Experts of a small language model.
Size: 9 layers, width 256, vocabulary 8192, 63.9M parameters.
Experts: 128 experts in each of 9 layers, 64 SwiGLU neurons an expert, 4 picks a token.
Training: a variant of SOAP for the experts, 663M tokens, 4661 steps.
Below are experts of layer 6 (counted from 0) of a mixture-of-experts language model. Rows are named router (the router's row for the expert), gate (a neuron's input weights, with its number), up (a neuron's input weights, with its number), down (a neuron's output weights, with its number) and show model dimensions 0-255. Each number is 128 + 24 x the weight over its row's rms, rounded and kept within 0 to 255.
Before each expert's rows: "comes after" lists some tokens at least twice as common just before its tokens as in all text. This comes from a sample of Wikipedia text that the model never trained on. Tokens count by the router's weight.

# expert 103
comes after: "\n", "-", ")", " Born", ");", " minutes"
router [113 153 141 123 114 114 146 158 134 102 139 123 111 145  96 100 197 113 105 112  84 134 132 130 155 126 139  95 104 121 119 123 115 125 106 130 140 124 174  97 150  97 103 113 138 113 112  96 131 120 136 125 153 137 152 118 111 159 109 134 111 132 121 121 122 139 144 119 106  90 147 117 141 109 137 116 139  97 120 154 116 100 159 169  89 140 155  93 119 126 118  95 151  86 147 146 155 137 111 152  45 126 157 150 120 144  95  88  87 135 108 145 126 167 142 117 118 105 126 131 127 134 134 182  94 174 151 151 118 142 165  88 124 138 126 111 137 161 106 131  88 152 103 180 148 107 155 127 136 154 130 105 101 129  92 145 128 157 112 101 119 142  91 120 121 131 171  66 157 135 128  91 122 109 177 107 126  91  86 154 117 144 124 153 114 127 129 140 168 119 101 137 166 129  69 103 139 136 117 155 122 143 126 175 106 108 101 117 119 121 145 146 107  97 109 153 158 107 110 147 124 125 101 156 125 138 155 126  91 149 134 184 103 105  87 121 111 108 141 157 124 116 182 157 100 144  81 155 149 170 158 129 122 123 125 107]
gate0 [154  98 115 127 115 163 144 124 111 148 101 124  90 119 126 142 136 124 168  95 145 105  95 161 141 142 118 115 153 103 126 148 134 118 124 153 150 125 136 134 216 129 127 118 114 112 194 107 123 131 129 122 151 152 119 109 141 118 146 148 147 125  89 156 149 118 139 132 121 118 175 172 122 142 162 121 124 112 113 124 129  93 119 110 147 146 139  75 141 138 149 102 105 100  96 137 110 163 140 141 163 127 120 110 140 144 188 175 102 125 147 126 113 138 134 112 126 115 102  89 105 118 126 122 160 102 152 108  91 167 112 152 103 140 129 149  97 117 129 154 130 114 170 114 150 142  61 114 116 131 172 160 141 137 112 144 128 156  97 195 191 118 141 144 166 157 108 149 117  89 112 154 139  78 153 118 143 151 132 179 153 107  83 159 111 100  95 113 124 141 147 104  88 126 127 119 117 105 100 109 107 181 132 126 146 128 125  85 119 113 122 126 145  99  96  90 145 127 104 148 113 130 160 113 133 160 118 127 147 110 138  90 142 124 119  93 131 174  93 126 150  92 129 148 159 108 152 153 160 124 129 114 134 152  99 114]
up0 [158 107 132 109  96 141 143 134 131 136 115 120  82 130 105 122 161 122 165  93 134 141  70 137 138 137 108 136 143  94 127 123 123 123 120 147 158 106 133 149 189 113 143 111  93  81 177 126 149 131 156 162 150 145 141 124 138 144 122 158 137 134 118 154 114 129 139 113 104 108 155 143 108 139 174 108 119 125  99 124 138  68 132 137 132 157 136  68 123 151 132  80 154  74 124 145 121 143 136 143 146 109 139 134 145 131 184 167  92 133 128 120 111 144 121 111 135  86 119  72 137 107 123 154 141 119 159 133  92 176 134 123  98 146 116 130 104 115 110 137 116  95 135 124 132 109  91 121 106 107 148 148 128 105 107 140 129 181 103 161 173 100 133 127 154 167 114 124 123  98 119 158 152  88 178 119 180 140 126 165 147 129  96 143 113  80 102 120 124 136 122 127 104  98 116  87 107 119 103 112  86 180 125 136 138 139 126 102 100 109 136 132 145  88 112  91 143 125  90 134  97 121 151 142 162 155 109 145 110  83 153 119 136 112 127  89 129 166 103 141 159 126 164 133 137 111 155 165 166 135 132 110 134 140  81  96]
down0 [ 99 124 123 126 152 124  98 126 126 168 145  71 116 140  90 167 155 139 133 124 119 111 127 146 136 133 177 159 122 143 120 109 139 129 123 104 139 162 122 122 122 160 134 120 117 121 148 149 138 145 102 139 111  96 137 107 138 136  63 166 153 101 173 176 138  98 154 136  86 149 117 146 171 121 107 158 124  89 136 123 115  92 156 138 116 106 152 112 125 141 148 105 128 152 159  91 114  93 148 119 119 123  98 160  79 173 125 140 133 138 130 134  89 158 156 118 173 168 113 134 138 114 120 139 151 100 124 111 168 133 163 105 105  98 149 145  95  89 159 112 117 111 191 116 148 121 127 158  82 137 127 142 116 115  84  95 141 174 123 151 137 119 138 150 148  86 144 115 108  96 124 146  51 148  95 131 127 150 138 102 116  77 128 161 135  98 146 127 142  99 152 128 149 132 140  80 139  77 133 114 133 112 116 138 108 148 124 121 156 141 156 152 103 136 155 109 139 135 157 113 144 109 149 123 102 134  75 118 123 115 128 201 157 127 139 107 119 108 166  88 139 116 120 110 150 117 104 149 114 142 121  89 148 137 117 108]

# expert 69
comes after: "\n", ")", "-", ";", " information", " ISBN"
router [132 114 166 132 122 100 118 113 141 138 142 163 119 133  51  99 118 156 118 144 129 124 154 104 109 135 114 173  82 106 151  94 151 146 124 142 171 108 163 151 122 141 128 131 154  87  81 145 129 113 149 157 144 105 136 127 137 143 124 146 146 140 133 118 138 151 127 124 103  85 141 160 148 148 125 110 153 122 113 121 109 121 158 131 101 142 109  88 146 137 145  68 150 125 133 111 119 129 117 131  71 116 142 101 136 144 120 148  91 150 108 131 110 149  94 124 148 132 142  91 156  93 150 167 105 165 118 118 105 155 170  91 101 142 133 103 130 137 106 142 151 106 114 128  97 129 109  93 132 125  99  72 103 108 103  99 142 150 105 118 117 121 110 166 128 197 168  92 126 123 161  96 154 123 142 152 153 113 132 154 119 117 118 150 105 134 150 137 108  98 111  95 153 104  86  84 128 162 135 125 138 161 100 165 148 136 114 141 100 129 160 130  91  92 112 100 118 150  96 137  99 160 127 125 163 172 131 128 106  92 180 159 117 143 125 157 116 106 132 142 161 134 115 160 100 130  84 164 185 156 150 137 134 113 102 121]
gate0 [ 80 135 123  93 121 107  77 105 135 111 130 158 101 116 134 117 113 129 145 162 108 132 183 122  71  98 146 151  98 116 169 139  90  94 108 158 143 132  99  97 137 185 143 146 140 131 133 138 108  96  88 148 116 126 129 162 131 139 123 139 139 139 152 154 159 124 112 106  94 161 125 147 155 141 179 123 154 130 134  91 115 134 121 112  97 125 144 155 102  86 139 139 152 128 115 100 130 151 151 150 132 105 111 120  96 102  88 182 136 139 103 162 133 129 163 155 157 140 138 155 121 140 172 120 115 111 116 102 130 116 126 116  98 117 163  88 125 185 143 122 132 109 179 141 120 127 137  95 139 104 152 121 120 123 115  86 126  87  90 150 164  82 136 143 123 120 136 151 155 130 122  93 153 131  84 111 137 142 111  96 105 141 153 121 162 134 170 157 130  93 170 104 154 109 162 179 125 137 159 107 104 103 150 129 125 113 121 121 119 101 156 100 136 163 197 147 115 115  95 113 120 137 130 119  93 146 123  99 121  89 131  98 121 136 102 116 117 157 167 120 163 130  83 153 100 158 114 110 128 138 131 153 147 110 149 125]
up0 [117 119 133 136 135 112 136 136 144 132 108 143 161 153  94 113 142 190  79 113 113 128 159 145 178 138  85  81 131 150  67 110 116  98 131  87 161 116 147 101 150 124 138 128 137 108 146 120 114 129 113 130 129 152 149 127 106 166 116 120 196 148 100 101 124 130 124 112  77  88 143 130 127 122  96 142 174 142 135  99 133 125 166 143 125 122 122 119 159  80 120 107 128 111 132 136  96 144 105  99 130 143 116 156 126 137 115 148 106 140 121 167 119 139 128 136 142 146 150 103 145 112 138 136 128 146 155  88 100 158 142  90 108  94 152 130 125  97  91 174 101 106 169 152 139 126 145 147 203 139 123 163 143 124 124 128  74 120 105 154 128 124 107 159 121 157 127 125 130 124  92 120 152  84  48 115 178 107 190 107 121 118 110  85 167 131 137 128 120 121 126 137 111 122 113 148 132 133  54 105 136 117 103 148 146 128 120 130  88 134 130 197 104 143 165 134 151 166 105 123 136 123 117  95 146  97 110  96 104 138 152 118 138 116 119 107 120 138 109 141 137 107 100 121 116 101 114 136 128 138 106 142 131 116 117 127]
down0 [120 120  82 176 156 125 126 137 156 144 171 174 102 147  83 118 102 168 134 120  78 110 171 119 108 150  96  73 101 125  98  81 113 187 140 126 141 131  90 132  99 128 131 124 155 119 109  65 126 161 111 144 167 116 144  96 145 136 122 162 148 115 145 150 150 124 110 133 125  98 116 120  90 136 101 142 107 123 124 147 134 123 130 144 132 126 184 108 124 117 122 170 114 112 132 181 155 119 105 136 102 117 154 150 129 103 128 130 121 127 114 123 143 164 121 141 194 159 135 130 163 134 154 146 136 160 138 148 128 124 160 126 117 140 110 144 127  99  96 148 128 125  94 164 137 108 144 106 148 134 122 110  84 143 116 143 178 132  97 158 125 133 101 165 102 144 161 167 163 122  93  83 150 116 125 162 108 140  93 122 118 108 141 130 125 167 145 130  89 119 144 147 135 129  84 135 145 148 140 173  92  98 123 142 154 102 155 147 140 163  76 119 120 124 121  97  93 130 108  80 131  92  93 131 115 103 136 113 124 145 118  87  66 122 127  91 107 115 116 117 174 120 123 133 135 113  99 121 128 145 124 137 131 121 149 108]

# expert 59
comes after: "-", "1", " Al", "–", "4", "5"
router [133 148 162  72  83 169 137 167  88  79 139 125 135  94 171 120 153 114 149 103  95 154 125 132 143 107 134 134 110 118 134 153 145 123 128 107 149 110 140 148 119 102 122 148 102 113 158 115  87 152 157 121 113 147 120 114 146 118 141 147 135 123 125 154 142  93 140  67 105 131 161 134 149 193 141 109 138 137 107 124  92 108 144 140 109  80  99 125 132 159 129 112 139 120 132  95 161 178 154 126 137  95  80 137 126 145 125 118 171  95 120  97 104 124 132  85 143 118 136 159 113 171 140 127 132 131 134 121 169 163 127 138  85 153 135  92 138 157 113 161 119 139 105 126 107 117 135 151 140 183  88 123 120 155 141 147 104  80 133 141 120 125  90 101  70  62 160 141 121 126 159 162 160 122 121 146 130  63 170  72 126 144 121 129 119 171 130 160 172 146 156 124 144 146 136 132 146 136 129 119 182 104 131 149 106 116  98 127 145 147 162 141 113 127 134 135 124 131 127 131 139 149 141 146 162 159  89 131 111 152  98  82 119 147 107 176 118 147 135 142 137 143 109 123 124 146 144 114 132 121 141 111 133 122 128 109]
gate19 [163  74 133 142 122 168 118 116 136 133 128 137 154  71 160 145 139 134 153 138 104 134  95 102 146 150 159 126 151 138 127 117 149 104 129 110  94 128 122 145 120 120 127 140 112 141 152 104 134 151 147 129 122 132  99 152 143 128 147 125 109 123 144 111 134 139 117 165 116 134  94 186 128 115 116 125 101 144 128 162 116 119 132 158 143  77 163 132 179 102 161  98 135 151 114 139  86 146 152 159 136  98 157 155 108 147 131  88 101 120 147 126 152 121  93 145 132 134 135  91  97 135 153 107 133 123 184 113 131 143 137 143 117 125  96 133 153 133 107 115 140 172 145 118 124 157 100 168 130 140 165  76  97 116 124 153 156 124  94  71 154 118 124 126 148 149 143 115 138 101 135 118 121  69 189 117 173 125 101 118 146 122 138 142 142 161 172 164 113 134 162 143 114 145 120 110  73 116 167 158 150 118  90 135 102 133 115 143 141 136 145 191  56 163 100 145  94 158  88 143 128 162 136 146 148 133  97 157 137 143 127  87 111 124 142 111 107 162 134 133 146 145 152 135 142 176 136 115 101 143 103 107 118 162 101 155]
up19 [124  89 110 166 132  78 132 133 160 136 138 130 129 123 139 145  98 165 157 153 107 119  90 116 120 124 151 113 168 167 118 147 149 154 140 120 145 141 118 146  79  98 104 107  85 140 172 110 138 159 107 150 146 145 146 129 112 140 131 121 111 100 181 126 167 135 122 154 148 135 119 188 154 124 125 120 155 129 127 156 139 132 126 137 143 147 154 150 159 114 141 126  99 136 119 112 110 116 135 165 110  84 123 111 109 134 203 104 138  97  97 112 142 164  75 111 118 107 130 116 109 120 144 123 133 137 143 115 149 110 119 131 142  87  82 129 147 143 102 127 129 155 127 169 141 104 113 133  88 121 153  76 142 103 141 147 152 115 118 154 166 132 104 158 142 137 160 115 146 121 109  72 112  89 156 147 183 111 122 136 114 126 111 119 154 138 166 153 132 141 139 137 136 124 140 139 116  61 144 117 111 129 110 177  75  98 164 138 117 152 135 183  78 155 118 163 117 177 124 134 114 150 131 127 157 109 116 155 146 131 114 104 145 114 143 115 105 167 105 152 164 140 161 123 146 154 136 132 109 184 133  86 125 145 100 119]
down19 [ 98 137 144 149 139 112 106 133  92 196  89 127 138  95 105 105 140 135 127 115 146 124 146 149 108 128 146 133 117 112 132 174 123 101 126 100 131  70 125 154  64 135  96 168  88 119 128 148 113 108 136 121 130 130 117 120 137 115 131 131  90 124 124 164  92 144  83 105 115 126  92 102 112 119 147 106 154 105 121 109  94 172 131 132 136 103 166 130 143 125 124 136 176 155 122 129 146 154 106 186 150 115 171 115  92 177 132 104 133 111 141 125  94 115 109  90 113 171 128 157 160 111 133 110 166  85  74 124 141 131 129 187 115 138 143 136 156 161  83 149 143 119 121 112 118 106 112 147 142 116 156 109 122 110 116 144 151 142 106 159 141 114 138 158 115 166 138 157  75 110 132 104 128  93 111 105 127 144 127 142 144  69 150 153 134 145 151 137 131 133 112 127 147 113  65 120 140 117 113 112 153 112 143 146 144 103 154 141 123 127  93 132 138 145  72 100 148 138 107 110 156 138 130 132 144 152 145 161 142 154 136  83 120 106 137 123 148 140 113 141 117  79 179 111  92 102 136  90 126 158  79 140  98 137 103 132]